config.yaml
normalize_top_k: false
init_std_router: 0.0255
lr_router: 0.000763
n_head: 3
init: "normal"
init_std_up: 0.0409
lr: 0.00688
lr_mult_down: 2.0
beta1: 0.93
lr_head: 0.0107
warmup_steps: 200
batch_tokens: 65536
doc_mask: false
z_loss: 0.0001
Below are experts of layer 2 (counted from 0) of a mixture-of-experts language model. Rows are named router (the router's row for the expert), gate (a neuron's input weights, with its number), up (a neuron's input weights, with its number) and show model dimensions 96-143. Each number is 50 + 15 x the weight over its row's rms, rounded and kept within 0 to 99.
After each expert's rows: "gets" lists some tokens that make up at least twice as much of what it gets as of all text. This comes from a sample of Wikipedia text that the model never trained on. Tokens count by the router's weight.

# expert 21
router:77 50 46 34 45 67 63 43 29 34 66 29 44 34 35 76 32 54 28 58 30 18 45 58 50 65 32 49 34 58 28 45 51 44 64 58 43 39 43 55 30 32 45 61 40 42 39 59
gate0:66 25 55 31 55 57 39 44 80 67 64 64 47 25 65 63 61 47 51 60 52 54 58 79 33 40 84 69 42 52 49 37 50 56 54 49 39 65 72 01 66 65 48 52 38 60 44 56
up0:73 41 49 34 47 39 61 65 91 45 51 53 81 31 52 63 32 58 39 52 32 50 60 91 44 71 49 45 52 44 47 22 35 34 46 58 27 49 59 49 69 59 59 28 30 50 55 71
gate1:57 24 56 43 64 46 44 53 41 56 58 43 37 46 15 64 42 14 39 41 51 65 44 56 61 44 56 62 67 82 30 71 43 58 59 47 55 60 49 59 26 20 40 51 25 52 68 41
up1:66 35 38 38 66 30 65 60 63 64 63 50 37 45 24 53 50 38 47 49 45 49 26 75 49 82 39 60 52 60 44 88 48 61 60 54 51 53 41 63 25 56 46 67 52 58 76 39
gate2:48 29 58 46 55 21 79 74 42 67 41 64 69 58 22 40 34 42 55 61 25 43 41 71 56 65 57 63 52 66 45 46 51 39 56 55 31 33 51 48 51 23 28 57 49 24 52 43
up2:57 43 65 60 43 57 81 72 67 66 49 52 73 60 40 56 51 31 55 58 25 44 42 51 38 56 71 82 53 37 62 58 62 58 52 29 29 48 55 45 64 75 22 58 72 35 50 60
gate3:61 63 67 40 63 71 42 69 42 56 67 54 42 43 61 53 35 47 27 59 41 48 41 39 60 37 54 48 38 39 30 45 53 52 32 60 32 66 45 42 53 46 36 55 34 75 59 65
up3:52 38 46 53 32 45 88 43 52 50 19 23 52 68 34 62 45 48 42 34 61 61 60 52 23 67 37 48 91 59 50 38 47 41 69 54 58 36 13 50 53 72 40 52 51 49 43 40
gate4:55 38 72 35 50 58 78 48 48 39 34 39 50 52 54 80 36 39 59 46 84 48 52 20 37 56 45 48 32 49 41 37 43 48 50 59 48 52 27 20 42 49 35 25 56 40 70 61
up4:78 46 42 55 67 40 46 42 38 47 62 53 46 20 40 34 54 62 61 72 38 32 41 52 46 67 57 37 58 62 29 31 54 59 40 22 30 48 36 49 47 53 59 46 49 32 27 62
gate5:37 38 45 59 72 48 50 45 64 74 48 50 33 62 51 27 59 66 73 69 66 48 57 47 58 44 30 45 63 34 60 62 45 35 70 54 41 30 35 58 43 46 65 60 52 68 42 50
up5:80 38 37 59 45 65 57 37 67 55 56 36 61 24 32 32 46 50 49 68 44 50 49 27 51 50 36 57 12 62 58 35 48 52 63 61 59 46 43 31 71 53 87 50 47 59 43 61
gate6:73 67 29 61 64 42 38 47 57 33 54 60 36 23 08 53 56 54 59 60 47 85 61 21 68 40 58 47 41 28 50 52 86 35 61 38 60 19 27 36 55 38 79 60 61 40 73 50
up6:56 42 18 54 83 32 71 50 45 63 36 52 46 49 10 44 50 54 62 64 46 63 38 37 58 45 40 46 40 57 67 33 83 42 81 47 42 38 52 43 69 52 65 45 60 42 71 45
gate7:45 39 47 59 72 35 50 71 73 50 53 61 37 53 53 47 56 43 31 51 43 41 61 51 30 37 52 71 31 67 49 45 41 38 42 68 45 00 21 38 23 67 56 61 69 36 68 57
up7:41 81 63 56 36 65 51 79 50 49 45 68 54 52 58 40 34 29 27 84 21 52 47 56 44 53 48 49 44 37 56 72 51 34 54 28 30 54 86 39 29 79 47 45 52 40 27 42
gate8:42 37 41 75 63 51 53 64 59 45 70 43 53 43 72 50 39 40 28 58 51 20 65 51 21 71 28 55 57 58 75 47 28 83 52 42 73 36 92 53 33 42 29 74 83 61 48 70
up8:44 51 38 49 59 48 44 68 34 55 50 56 28 25 53 35 32 34 54 30 59 12 51 84 68 42 49 64 50 96 48 29 49 51 23 30 35 30 42 70 36 36 41 40 47 59 78 48
gate9:51 63 08 52 24 74 28 55 39 60 22 70 44 35 47 30 46 63 60 42 55 85 43 58 51 39 42 65 57 61 39 41 59 09 43 63 65 37 48 26 54 42 46 27 56 55 40 46
up9:47 61 54 64 58 51 39 45 33 70 69 60 49 40 52 38 73 62 55 63 41 67 30 45 51 67 00 49 30 44 16 34 56 66 52 51 56 60 62 47 40 30 30 35 17 64 28 55
gate10:37 34 39 43 54 60 33 74 37 46 64 62 40 58 63 38 67 52 64 36 51 58 71 82 26 58 51 48 58 79 71 42 71 52 56 31 63 41 34 48 45 41 59 37 31 92 54 56
up10:44 71 35 74 34 50 42 66 66 91 50 78 43 43 58 47 14 80 36 58 39 52 43 52 36 50 71 56 71 26 47 42 58 41 47 63 52 56 33 43 59 67 16 59 46 40 41 48
gets: "ed", "od", "id", "un", "ers", "ors"

# expert 25
router:89 62 59 47 36 51 62 49 39 56 54 53 56 46 58 73 28 34 43 81 49 29 50 47 43 49 66 54 42 78 37 48 70 49 68 72 51 52 49 64 35 35 43 66 42 80 35 39
gate0:48 64 57 50 33 37 60 77 57 48 26 48 64 35 69 55 46 42 59 26 52 44 62 39 72 32 31 28 38 36 37 57 80 41 65 84 61 73 68 42 60 67 67 64 23 39 27 60
up0:54 38 60 43 32 49 52 75 67 50 49 45 53 41 65 33 40 29 49 22 85 32 73 44 79 72 42 58 32 52 58 57 56 48 35 51 66 24 40 32 19 58 49 68 03 49 34 88
gate1:65 43 46 54 51 48 85 38 77 46 77 33 61 53 55 43 54 66 48 43 51 51 53 36 51 95 58 74 44 45 62 43 51 36 35 67 49 33 42 55 47 60 67 53 40 41 32 65
up1:52 34 50 42 37 60 65 11 70 52 25 53 80 40 86 41 64 35 54 57 50 61 61 58 52 39 42 78 19 46 52 35 58 52 57 55 51 25 72 45 43 54 53 70 34 49 25 58
gate2:68 53 35 76 52 39 69 65 38 43 45 44 64 32 46 43 58 69 31 42 39 30 21 61 54 68 37 34 69 66 64 38 30 66 46 58 80 79 57 64 44 36 48 59 32 35 61 21
up2:58 54 26 57 57 28 32 56 29 61 48 57 74 48 17 22 49 18 67 45 67 31 38 30 44 53 54 36 41 59 68 36 50 64 62 25 48 36 61 76 59 50 54 47 57 71 38 37
gate3:49 53 29 55 64 51 49 54 51 44 52 48 55 64 70 32 28 70 36 53 45 38 53 22 37 45 57 30 36 47 63 66 57 75 64 48 39 64 47 68 38 43 57 42 48 62 34 68
up3:44 56 50 31 52 35 45 52 60 63 80 27 23 67 23 40 42 29 49 36 49 60 59 53 64 21 43 44 47 45 46 71 62 58 71 40 61 34 41 60 35 58 48 32 43 59 40 53
gate4:82 26 60 50 55 55 60 55 73 43 59 58 59 50 35 46 43 38 19 73 51 41 40 45 31 69 41 55 53 43 65 58 56 42 46 71 58 30 14 66 38 23 52 51 26 91 50 46
up4:47 35 74 41 41 79 32 45 56 63 61 54 64 38 36 42 35 40 23 40 42 31 28 51 49 84 55 50 49 63 70 51 59 50 66 47 57 44 45 53 41 83 70 53 62 64 44 36
gate5:65 36 87 10 35 59 63 60 56 46 20 60 57 36 21 36 68 48 46 32 52 60 69 72 48 42 67 62 50 67 33 34 32 36 69 27 62 56 78 38 45 20 60 27 54 67 59 46
up5:62 26 47 69 36 88 75 58 32 55 32 68 46 40 37 42 34 45 64 46 48 65 64 50 44 51 48 48 72 46 62 17 54 30 59 32 63 17 74 53 51 56 39 42 43 42 64 61
gate6:43 52 31 50 70 45 80 74 48 43 40 14 15 41 58 58 30 67 69 53 64 27 44 63 80 75 55 67 38 51 52 56 71 48 32 84 24 31 17 60 42 57 65 42 62 58 50 57
up6:30 78 52 33 69 42 58 48 61 41 51 50 28 41 73 51 49 74 77 63 40 39 47 67 47 49 72 35 40 47 48 38 75 30 51 65 42 17 45 45 45 47 55 45 55 48 35 52
gate7:56 24 72 61 45 21 54 52 46 78 36 44 35 44 18 54 34 52 74 62 53 63 79 61 55 36 81 37 67 49 66 48 55 61 58 69 61 40 77 52 47 76 27 42 60 74 31 53
up7:43 72 53 34 63 65 48 58 43 23 55 46 76 67 67 55 50 56 32 53 45 41 44 43 34 73 37 71 20 61 61 43 46 37 69 30 41 38 15 26 50 31 48 45 65 40 53 42
gate8:53 67 72 56 63 74 28 42 53 57 60 24 16 51 69 48 37 32 46 03 56 59 57 58 52 45 75 37 55 44 66 83 56 39 52 59 46 52 95 22 62 38 47 50 68 34 37 36
up8:54 18 34 55 41 37 58 53 44 46 39 66 85 52 28 62 58 56 67 71 30 52 53 45 47 47 47 71 11 41 58 32 47 74 51 66 26 37 09 47 23 70 33 29 34 39 64 45
gate9:41 26 52 20 49 58 56 52 25 68 50 74 54 47 55 38 39 50 53 50 41 34 53 52 47 31 70 64 67 76 59 23 62 36 60 35 45 59 52 52 56 51 69 47 51 56 14 59
up9:59 58 41 44 47 41 44 52 29 68 65 73 47 39 51 39 51 65 56 63 53 40 44 44 43 22 76 59 34 59 43 14 47 31 36 51 59 68 55 59 66 75 57 45 67 45 21 28
gate10:74 64 42 40 69 53 57 49 34 63 64 81 46 55 64 17 42 28 56 36 48 55 59 77 62 54 55 77 74 40 25 41 53 84 69 51 45 47 45 45 38 65 57 92 26 32 57 39
up10:65 61 50 47 53 73 70 31 48 78 67 51 37 38 54 45 42 37 57 46 25 43 38 74 50 51 48 44 71 19 44 59 55 76 71 25 79 59 57 67 42 62 61 68 24 45 27 51
gets: "al", "ar", "v", "em", "l", " cons"

# expert 27
router:63 44 41 40 45 58 63 51 49 64 57 34 58 63 49 52 14 32 59 61 41 53 63 51 36 68 57 57 46 76 46 58 49 38 60 81 60 19 66 65 26 31 37 64 59 64 49 64
gate8:85 19 54 27 68 54 54 53 38 34 31 36 48 27 80 40 31 64 35 31 51 66 20 53 57 32 52 44 44 63 62 84 39 39 17 85 56 62 62 46 44 31 48 78 56 46 35 50
up8:52 52 55 59 23 90 49 79 35 39 36 78 63 28 76 44 21 46 56 23 49 51 38 29 59 19 71 52 31 51 47 32 21 30 20 69 58 31 39 40 28 47 47 69 64 43 52 60
gate9:61 58 62 71 63 49 57 55 76 66 37 43 43 49 34 32 47 55 60 59 35 52 48 31 50 52 58 46 45 60 42 56 33 58 52 55 60 22 60 31 50 52 27 50 50 49 53 68
up9:60 47 30 37 48 69 47 49 72 93 33 56 61 42 69 47 28 17 73 46 94 53 56 41 33 51 26 36 28 43 63 34 62 50 55 32 16 44 54 59 55 61 50 45 49 56 44 70
gate10:31 41 36 42 36 61 41 40 42 85 63 44 58 33 53 58 37 40 52 64 43 43 56 35 43 56 65 64 32 46 11 50 63 44 84 55 32 49 65 53 58 60 43 38 55 67 43 48
up10:89 24 59 27 44 61 49 46 44 58 18 53 83 51 58 56 49 30 88 60 33 60 57 49 34 50 55 46 37 50 66 56 62 28 54 22 42 50 35 28 38 53 79 76 65 60 32 78
gate11:44 47 41 13 48 43 55 82 89 53 51 44 54 40 36 52 38 59 49 57 50 67 56 45 47 36 54 39 33 53 51 48 66 36 52 26 51 37 55 49 53 65 53 29 75 48 42 26
up11:24 73 48 30 44 28 45 57 99 80 43 44 57 47 39 32 32 88 38 50 69 59 45 42 46 53 52 56 25 70 43 47 70 56 66 41 71 44 52 46 66 62 49 21 75 53 65 19
gate12:65 50 52 91 60 28 54 74 43 78 46 48 27 60 78 34 48 44 62 69 36 34 38 41 49 55 51 53 23 57 71 81 58 26 59 14 44 15 47 67 39 53 41 40 69 67 47 50
up12:52 32 68 55 04 64 34 33 53 37 74 46 47 52 31 34 40 22 36 48 61 61 37 61 29 56 35 53 49 68 45 47 54 65 28 71 70 74 84 30 14 52 74 54 55 52 11 48
gate13:55 80 36 63 45 65 45 38 45 55 38 51 47 68 47 22 68 22 78 46 38 46 51 38 40 44 58 66 56 70 41 42 67 50 67 64 49 79 48 42 45 53 67 76 32 66 13 19
up13:61 50 53 57 22 41 48 37 54 53 55 50 53 44 48 58 54 43 64 53 36 71 58 77 57 56 70 54 44 32 58 38 78 70 56 80 48 55 51 46 68 31 41 26 80 58 38 50
gate14:28 47 45 58 70 47 69 47 53 63 40 66 61 44 43 65 33 64 50 49 33 45 36 35 70 31 68 37 24 56 63 68 81 40 43 68 69 45 56 24 46 45 46 50 53 20 43 79
up14:60 54 33 49 39 95 45 47 35 41 37 58 57 77 48 44 58 39 41 60 45 59 29 35 77 36 62 30 66 63 46 44 62 39 51 31 37 45 48 37 24 44 71 37 49 28 40 59
gate15:50 37 45 64 44 40 46 35 60 38 45 65 40 59 75 43 56 22 63 62 36 47 62 55 47 02 47 45 52 55 40 28 47 51 38 31 28 48 54 37 75 56 61 56 96 63 53 49
up15:33 46 67 35 49 55 32 43 35 31 32 47 38 55 43 61 59 24 53 62 21 47 33 28 56 56 46 39 67 54 69 47 62 24 50 50 26 64 65 66 70 33 41 69 60 44 54 42
gate16:49 46 60 65 47 38 36 68 63 41 61 29 59 50 56 36 57 43 62 67 71 48 61 32 49 65 57 48 21 83 56 33 41 44 50 60 50 67 30 68 61 37 34 53 53 63 59 74
up16:45 35 41 36 34 58 62 35 34 64 55 54 37 45 50 33 40 65 17 42 46 57 24 75 52 28 45 97 73 46 41 62 87 54 53 61 51 43 58 48 28 43 58 67 56 66 35 28
gate17:18 58 33 38 17 45 51 49 58 40 26 62 66 52 49 28 35 48 48 37 47 50 56 25 28 76 46 26 69 59 38 69 45 49 46 69 57 41 55 71 57 27 64 24 50 69 50 57
up17:59 38 56 69 49 40 50 45 50 53 76 25 17 64 75 57 42 64 39 70 31 44 54 54 50 53 86 43 47 45 51 44 49 34 61 47 39 55 52 52 33 57 36 79 63 19 54 46
gate18:56 67 33 57 20 39 61 61 35 62 35 53 31 63 41 35 52 55 56 68 52 79 53 54 38 91 55 38 30 65 60 51 25 48 62 86 77 38 59 55 47 58 46 40 50 37 66 51
up18:67 52 61 57 40 57 55 76 56 40 31 51 29 51 43 67 62 46 70 58 56 67 41 42 26 60 34 35 23 49 51 49 44 13 23 66 75 43 71 51 47 33 49 49 59 45 55 54
gets: "-", "and", "th", "b", "a", "ob"

# expert 28
router:71 39 52 33 47 80 54 27 48 59 66 48 68 36 46 49 42 28 27 57 46 48 32 39 41 67 61 47 52 69 19 53 68 44 83 73 58 38 59 62 39 18 57 54 53 54 35 50
gate8:56 46 47 38 68 43 44 42 61 42 36 50 73 43 55 18 34 46 53 60 31 59 75 72 45 62 69 80 61 44 23 49 54 66 48 37 49 60 44 72 54 70 57 51 18 35 51 37
up8:50 57 36 61 72 41 44 40 48 46 00 50 75 43 63 65 44 35 46 20 34 58 44 55 63 52 66 43 44 57 36 21 46 61 41 46 42 56 41 69 48 75 71 55 07 37 44 41
gate9:48 37 40 37 26 35 50 33 27 57 46 68 64 34 34 38 41 45 42 53 36 39 42 49 56 45 64 37 93 86 45 19 55 37 62 81 48 47 37 37 38 46 48 38 58 40 42 54
up9:46 49 43 26 35 25 42 25 27 47 56 61 63 42 37 63 34 49 77 30 66 42 43 53 51 43 66 32 84 69 43 37 85 24 43 53 28 59 34 46 38 28 52 36 58 46 50 39
gate10:51 34 61 00 52 53 55 49 65 47 37 28 62 72 24 41 45 56 47 66 54 28 34 75 76 69 52 67 40 24 57 33 42 60 67 44 63 38 72 96 40 36 61 54 45 40 39 51
up10:64 64 42 39 42 57 80 55 37 43 76 53 62 92 40 64 41 66 61 87 70 53 62 26 41 54 42 67 39 28 54 55 59 35 69 75 57 76 62 58 48 64 48 21 48 46 62 38
gate11:65 46 19 42 39 75 44 08 68 30 32 42 44 73 54 44 41 27 55 62 54 37 65 27 58 54 28 65 59 34 24 49 70 46 46 43 27 71 27 40 76 51 47 80 55 30 60 56
up11:49 28 68 43 46 34 52 47 42 61 37 26 43 60 34 63 31 40 77 40 48 54 23 60 29 50 18 55 20 56 88 61 45 30 48 73 43 35 50 60 77 59 54 54 64 42 33 41
gate12:63 44 46 48 74 68 37 47 28 22 78 55 66 69 44 56 17 45 45 47 59 22 32 23 72 59 52 64 45 78 41 48 44 51 51 60 51 50 60 42 57 29 38 71 31 52 28 33
up12:56 59 43 71 62 77 28 28 49 47 60 53 67 44 50 51 39 30 62 90 27 05 23 27 62 49 73 63 43 63 37 44 47 42 41 75 49 37 53 40 62 28 26 48 55 37 37 50
gate13:37 53 35 40 34 60 42 50 46 55 51 59 64 56 35 29 47 49 28 54 59 56 38 47 21 57 65 59 57 69 42 60 43 63 73 56 39 48 34 58 69 42 65 45 57 24 13 56
up13:20 48 35 44 41 71 54 56 39 64 58 43 63 52 26 43 30 16 26 57 53 37 38 48 53 52 47 45 20 53 54 56 51 63 52 34 47 47 55 63 56 42 56 34 55 37 25 47
gate14:50 36 53 54 76 51 63 35 45 53 63 40 51 32 61 57 59 31 29 45 56 48 82 25 39 61 62 52 42 59 50 55 47 51 74 60 73 40 45 27 69 60 12 44 59 60 23 40
up14:54 20 30 65 76 45 20 43 37 45 61 52 48 56 59 64 20 71 34 56 25 56 59 66 51 43 43 70 73 37 50 51 32 55 27 48 50 57 57 65 60 71 75 54 45 49 57 57
gate15:40 71 59 82 44 09 32 45 57 64 57 53 47 44 45 59 52 78 37 56 46 63 62 64 64 62 71 73 86 60 45 50 24 08 33 57 63 40 51 39 54 36 47 60 28 46 54 30
up15:62 35 67 34 56 22 58 51 54 77 38 59 75 50 36 52 65 44 56 46 47 61 32 57 26 49 45 52 53 41 28 14 52 36 47 41 54 58 50 69 69 45 66 35 24 65 55 97
gate16:66 25 55 38 63 58 45 51 54 67 53 50 64 52 39 73 55 50 65 41 58 10 54 54 31 26 58 43 71 38 56 49 54 43 54 16 39 49 51 44 69 51 43 57 35 86 37 51
up16:52 24 46 63 37 51 30 66 52 78 15 36 37 54 47 62 46 44 71 23 48 46 58 60 65 46 75 38 51 55 47 43 62 68 42 52 54 57 39 50 79 64 12 75 34 42 42 70
gate17:52 52 56 38 39 40 55 33 11 78 56 46 54 46 61 47 49 67 59 58 51 35 62 33 54 54 76 38 49 41 05 59 61 40 50 53 33 44 59 67 65 64 32 78 44 56 45 61
up17:34 16 34 42 49 53 31 54 44 58 78 57 46 42 69 63 75 51 54 28 73 64 26 33 39 64 85 47 51 23 52 40 50 51 59 58 50 31 66 40 53 68 36 57 56 32 39 60
gate18:30 36 50 53 48 54 17 53 57 73 56 76 68 55 55 53 51 76 44 54 53 42 54 09 53 58 57 32 71 68 32 55 35 55 49 54 39 51 66 39 44 58 77 53 49 78 81 40
up18:38 54 43 46 64 53 33 47 42 67 40 68 57 72 55 64 52 64 15 56 62 57 39 26 45 53 38 49 59 54 46 41 52 65 69 44 52 45 35 52 50 88 58 24 36 45 30 37
gets: " N", "N", "n", "ib", "ud", "iet"

# expert 10
router:74 37 40 44 44 69 69 31 51 54 68 35 52 24 45 61 39 18 47 76 51 31 37 39 40 80 52 50 40 54 41 49 63 62 69 68 49 40 47 55 52 40 38 78 39 60 45 51
gate0:50 13 63 67 74 41 30 68 32 61 42 51 48 61 33 55 36 41 61 61 39 65 37 40 51 47 50 56 73 61 62 54 80 59 55 41 46 35 99 77 39 53 51 26 36 24 75 28
up0:62 53 53 50 36 81 77 44 58 61 75 49 69 62 55 57 54 69 57 34 44 43 52 99 63 47 43 59 62 55 35 63 24 60 53 46 35 61 31 04 55 63 50 65 60 48 27 59
gate1:75 59 61 41 40 45 53 41 64 80 83 57 51 24 53 27 46 26 19 48 42 60 57 44 63 48 23 56 49 24 32 54 73 81 40 53 62 38 40 55 55 54 52 68 60 74 55 32
up1:71 65 53 21 40 44 37 50 63 64 73 57 42 29 58 35 54 23 28 50 56 53 63 45 51 47 18 44 54 29 47 61 61 70 28 44 42 49 36 53 65 77 58 67 49 75 45 34
gate2:59 60 34 47 29 39 48 43 17 56 54 51 50 55 83 56 51 50 70 50 71 50 64 78 40 47 08 43 64 79 51 12 49 28 64 74 52 64 29 48 53 30 43 69 52 45 26 42
up2:61 65 37 59 58 60 39 28 41 56 29 65 62 48 54 45 43 49 75 63 51 64 37 58 56 40 56 38 41 34 39 52 66 57 31 36 62 55 41 51 61 65 39 44 52 53 40 69
gate3:36 52 84 38 64 37 64 30 52 58 52 49 40 33 59 51 49 74 49 69 61 53 46 30 41 49 47 38 31 44 36 36 39 59 53 62 58 48 62 43 21 65 48 51 28 73 51 36
up3:29 32 45 46 60 74 30 37 66 30 65 42 36 34 52 57 29 65 29 58 75 60 28 52 49 46 80 59 49 65 60 77 68 56 65 40 56 43 48 39 41 63 49 41 44 48 52 42
gate4:17 31 57 55 19 41 28 58 42 79 59 57 22 41 31 69 44 53 33 52 59 34 68 29 46 53 48 20 31 76 60 73 57 49 10 42 38 49 40 33 53 68 44 24 59 47 66 53
up4:57 74 29 45 53 71 58 19 43 36 39 52 41 47 41 36 66 43 53 14 53 38 47 66 42 52 74 44 48 62 58 44 83 35 55 44 66 23 67 39 48 42 60 61 58 69 52 23
gate5:45 74 32 37 51 69 48 70 76 22 58 45 53 48 55 46 39 40 22 59 48 54 35 55 61 72 73 53 78 50 34 45 57 74 65 51 50 23 38 39 41 54 56 49 51 48 77 50
up5:41 61 77 44 33 70 32 42 19 50 60 46 73 53 65 37 52 33 67 57 37 45 60 30 30 46 30 41 52 42 32 18 56 43 44 23 55 57 64 58 48 75 74 55 52 40 61 54
gate6:51 43 52 71 42 36 44 47 32 41 59 35 56 63 60 41 52 63 39 55 36 53 47 56 34 61 49 59 51 77 69 27 49 46 54 66 54 47 51 30 69 66 33 66 28 29 59 51
up6:57 05 53 67 60 45 33 70 44 44 57 77 13 35 59 36 62 60 60 57 55 71 73 56 38 66 19 27 32 68 56 39 46 34 22 43 27 99 49 63 20 60 53 60 21 61 50 44
gate7:60 62 52 78 43 40 20 63 40 42 72 50 56 58 30 59 42 50 59 68 37 70 34 55 37 70 60 73 60 33 21 45 56 59 74 78 79 33 62 42 41 38 53 53 54 69 39 73
up7:62 40 70 56 63 56 71 49 44 58 26 71 62 56 38 74 81 67 62 49 52 45 72 35 43 63 34 79 49 97 62 48 48 28 57 33 34 36 47 44 67 60 59 53 45 39 50 46
gate8:39 50 54 66 18 44 49 50 46 45 33 55 57 40 58 44 42 39 53 66 62 21 14 39 59 37 39 60 45 69 61 39 47 62 55 48 72 30 34 53 53 61 11 75 58 63 33 58
up8:45 52 47 57 29 60 35 62 45 48 42 58 32 39 47 48 24 49 68 61 70 44 58 62 67 46 46 55 63 76 37 29 53 65 22 34 55 41 43 48 58 49 58 45 46 81 43 49
gate9:66 40 67 43 60 38 77 71 71 34 13 67 56 53 56 69 41 36 20 79 50 46 70 46 53 65 26 77 44 52 37 15 49 54 64 46 38 55 45 70 58 54 38 50 36 43 74 29
up9:50 44 69 29 27 49 68 53 55 33 38 52 51 60 52 71 35 37 55 67 48 44 56 65 55 59 42 60 55 60 35 28 59 51 58 55 33 54 38 64 60 42 52 27 31 65 57 45
gate10:52 69 60 56 43 24 60 57 27 74 71 49 71 64 52 65 88 45 37 78 46 82 47 54 33 78 27 52 41 45 50 50 75 71 64 41 55 60 19 43 46 46 54 29 44 53 95 23
up10:34 50 13 42 33 38 45 63 48 49 51 71 35 42 45 30 51 40 40 74 48 44 58 36 53 59 48 58 26 56 59 38 71 53 36 42 20 29 46 53 50 53 54 77 49 54 66 66
gets: " (", " ", " \"", " b", " s", " (1"

# expert 18
router:66 42 56 30 40 77 58 40 51 57 76 32 45 26 35 69 48 37 50 63 62 51 51 37 07 60 61 47 26 52 27 55 67 47 67 57 32 23 35 52 39 39 47 63 53 53 43 83
gate0:43 23 35 72 63 52 37 41 45 54 60 48 40 42 88 57 78 36 54 66 38 66 43 26 38 51 43 38 49 22 50 39 60 52 62 42 23 30 51 25 76 34 52 58 47 67 78 46
up0:40 47 57 27 36 81 55 36 50 43 48 59 71 65 45 57 29 68 71 30 48 31 69 39 41 51 49 52 44 51 40 57 50 39 49 24 64 76 54 63 53 57 34 47 89 88 49 52
gate1:59 43 63 53 34 66 48 47 53 55 34 48 59 59 49 45 48 43 60 57 59 58 53 41 51 68 76 37 41 50 22 69 56 50 42 81 55 32 62 65 42 51 34 69 36 23 43 10
up1:61 34 15 70 48 67 50 42 69 69 33 72 60 46 62 50 59 25 29 80 56 78 53 48 41 54 41 44 62 40 48 70 54 29 59 81 48 40 79 43 54 67 61 52 30 60 46 51
gate2:30 35 49 41 39 81 86 48 39 72 36 29 32 52 49 51 28 44 43 41 40 32 24 55 46 22 52 55 62 30 44 69 43 64 30 28 73 44 23 30 70 37 50 69 52 30 38 46
up2:54 33 59 70 64 61 61 58 39 58 65 43 32 59 82 28 42 60 43 69 54 07 17 81 35 28 65 65 53 46 47 36 50 40 27 54 49 59 42 30 49 62 42 62 66 54 52 46
gate3:69 37 50 51 58 36 62 51 55 25 37 60 49 33 65 53 61 55 59 37 71 46 38 36 44 41 57 46 68 40 21 59 52 41 69 17 55 32 40 16 37 37 57 46 66 26 40 30
up3:43 68 50 30 33 58 74 39 59 34 53 66 58 52 70 58 44 64 45 38 62 60 17 58 53 70 79 43 62 49 57 64 57 55 53 71 30 56 44 62 30 48 59 46 43 45 34 51
gate4:35 33 53 70 46 50 65 48 43 84 48 49 39 49 56 59 85 53 28 34 61 50 27 50 34 24 23 29 86 67 61 64 23 43 60 77 74 49 46 57 42 84 40 49 61 65 48 59
up4:67 30 58 40 57 35 24 56 25 51 55 41 44 57 38 68 85 54 44 45 59 81 48 44 64 59 59 82 32 36 32 52 37 15 77 64 72 52 63 86 73 53 43 26 29 68 45 43
gate5:64 65 37 50 44 29 68 64 37 66 67 63 56 52 48 71 44 18 47 21 41 57 25 42 37 20 66 37 64 43 44 45 50 69 45 37 48 73 27 36 55 41 46 62 52 46 20 68
up5:67 57 50 41 54 39 54 66 51 55 56 44 49 07 32 72 26 17 72 27 60 65 46 58 41 40 65 10 68 40 39 68 52 65 60 52 65 83 32 47 42 22 55 53 58 55 40 64
gate6:57 34 38 66 30 42 56 50 43 60 42 47 50 67 49 54 67 43 62 59 35 76 73 73 12 47 36 51 47 56 63 68 51 70 58 60 44 48 54 39 72 31 39 58 41 57 19 70
up6:37 43 31 68 65 64 45 45 60 56 47 51 56 41 70 42 60 76 54 66 61 44 82 43 46 52 43 37 49 63 66 42 66 56 46 57 34 22 39 68 28 32 53 71 25 52 35 74
gate7:49 35 58 52 76 45 59 54 47 27 57 31 56 57 52 70 62 46 43 34 45 63 49 39 43 50 53 51 38 42 74 71 47 61 79 56 43 78 39 44 49 38 49 54 57 35 63 46
up7:55 45 37 51 40 53 57 67 37 38 45 25 27 49 44 54 78 69 50 39 56 74 56 38 51 56 42 64 60 63 35 53 58 79 55 70 28 45 21 32 37 54 59 58 37 50 51 37
gate8:67 51 38 66 33 55 22 57 39 71 36 48 40 35 42 45 60 55 53 61 49 43 26 52 48 33 25 67 54 50 48 70 45 84 47 58 69 43 47 48 23 54 53 44 34 52 22 77
up8:34 44 59 32 41 69 59 67 46 52 48 49 68 33 46 57 53 45 45 31 65 70 39 53 58 63 41 18 48 48 46 36 43 10 43 48 30 59 66 33 47 51 34 74 69 63 80 42
gate9:95 33 18 65 69 34 49 26 49 57 46 56 27 38 55 60 71 64 51 80 63 73 12 43 26 52 35 42 68 68 74 30 66 39 69 55 34 43 39 38 25 72 36 26 31 57 61 52
up9:69 72 55 46 13 35 41 51 55 65 42 73 61 21 40 43 47 64 25 74 23 45 44 55 48 55 30 30 57 40 66 33 55 57 57 28 51 63 54 47 60 66 33 72 53 43 61 28
gate10:44 26 44 67 47 54 32 68 40 66 56 40 66 49 50 40 57 28 24 31 51 54 31 62 47 59 38 65 57 57 52 17 29 61 46 56 50 38 33 65 52 53 49 66 24 70 46 25
up10:47 31 45 51 72 51 67 53 67 31 52 50 21 36 46 46 51 78 33 81 58 79 63 62 33 73 40 03 49 52 31 54 41 41 57 11 35 61 53 58 68 44 18 48 83 37 45 60
gets: "\n", "re", "S", "le", "F", "ec"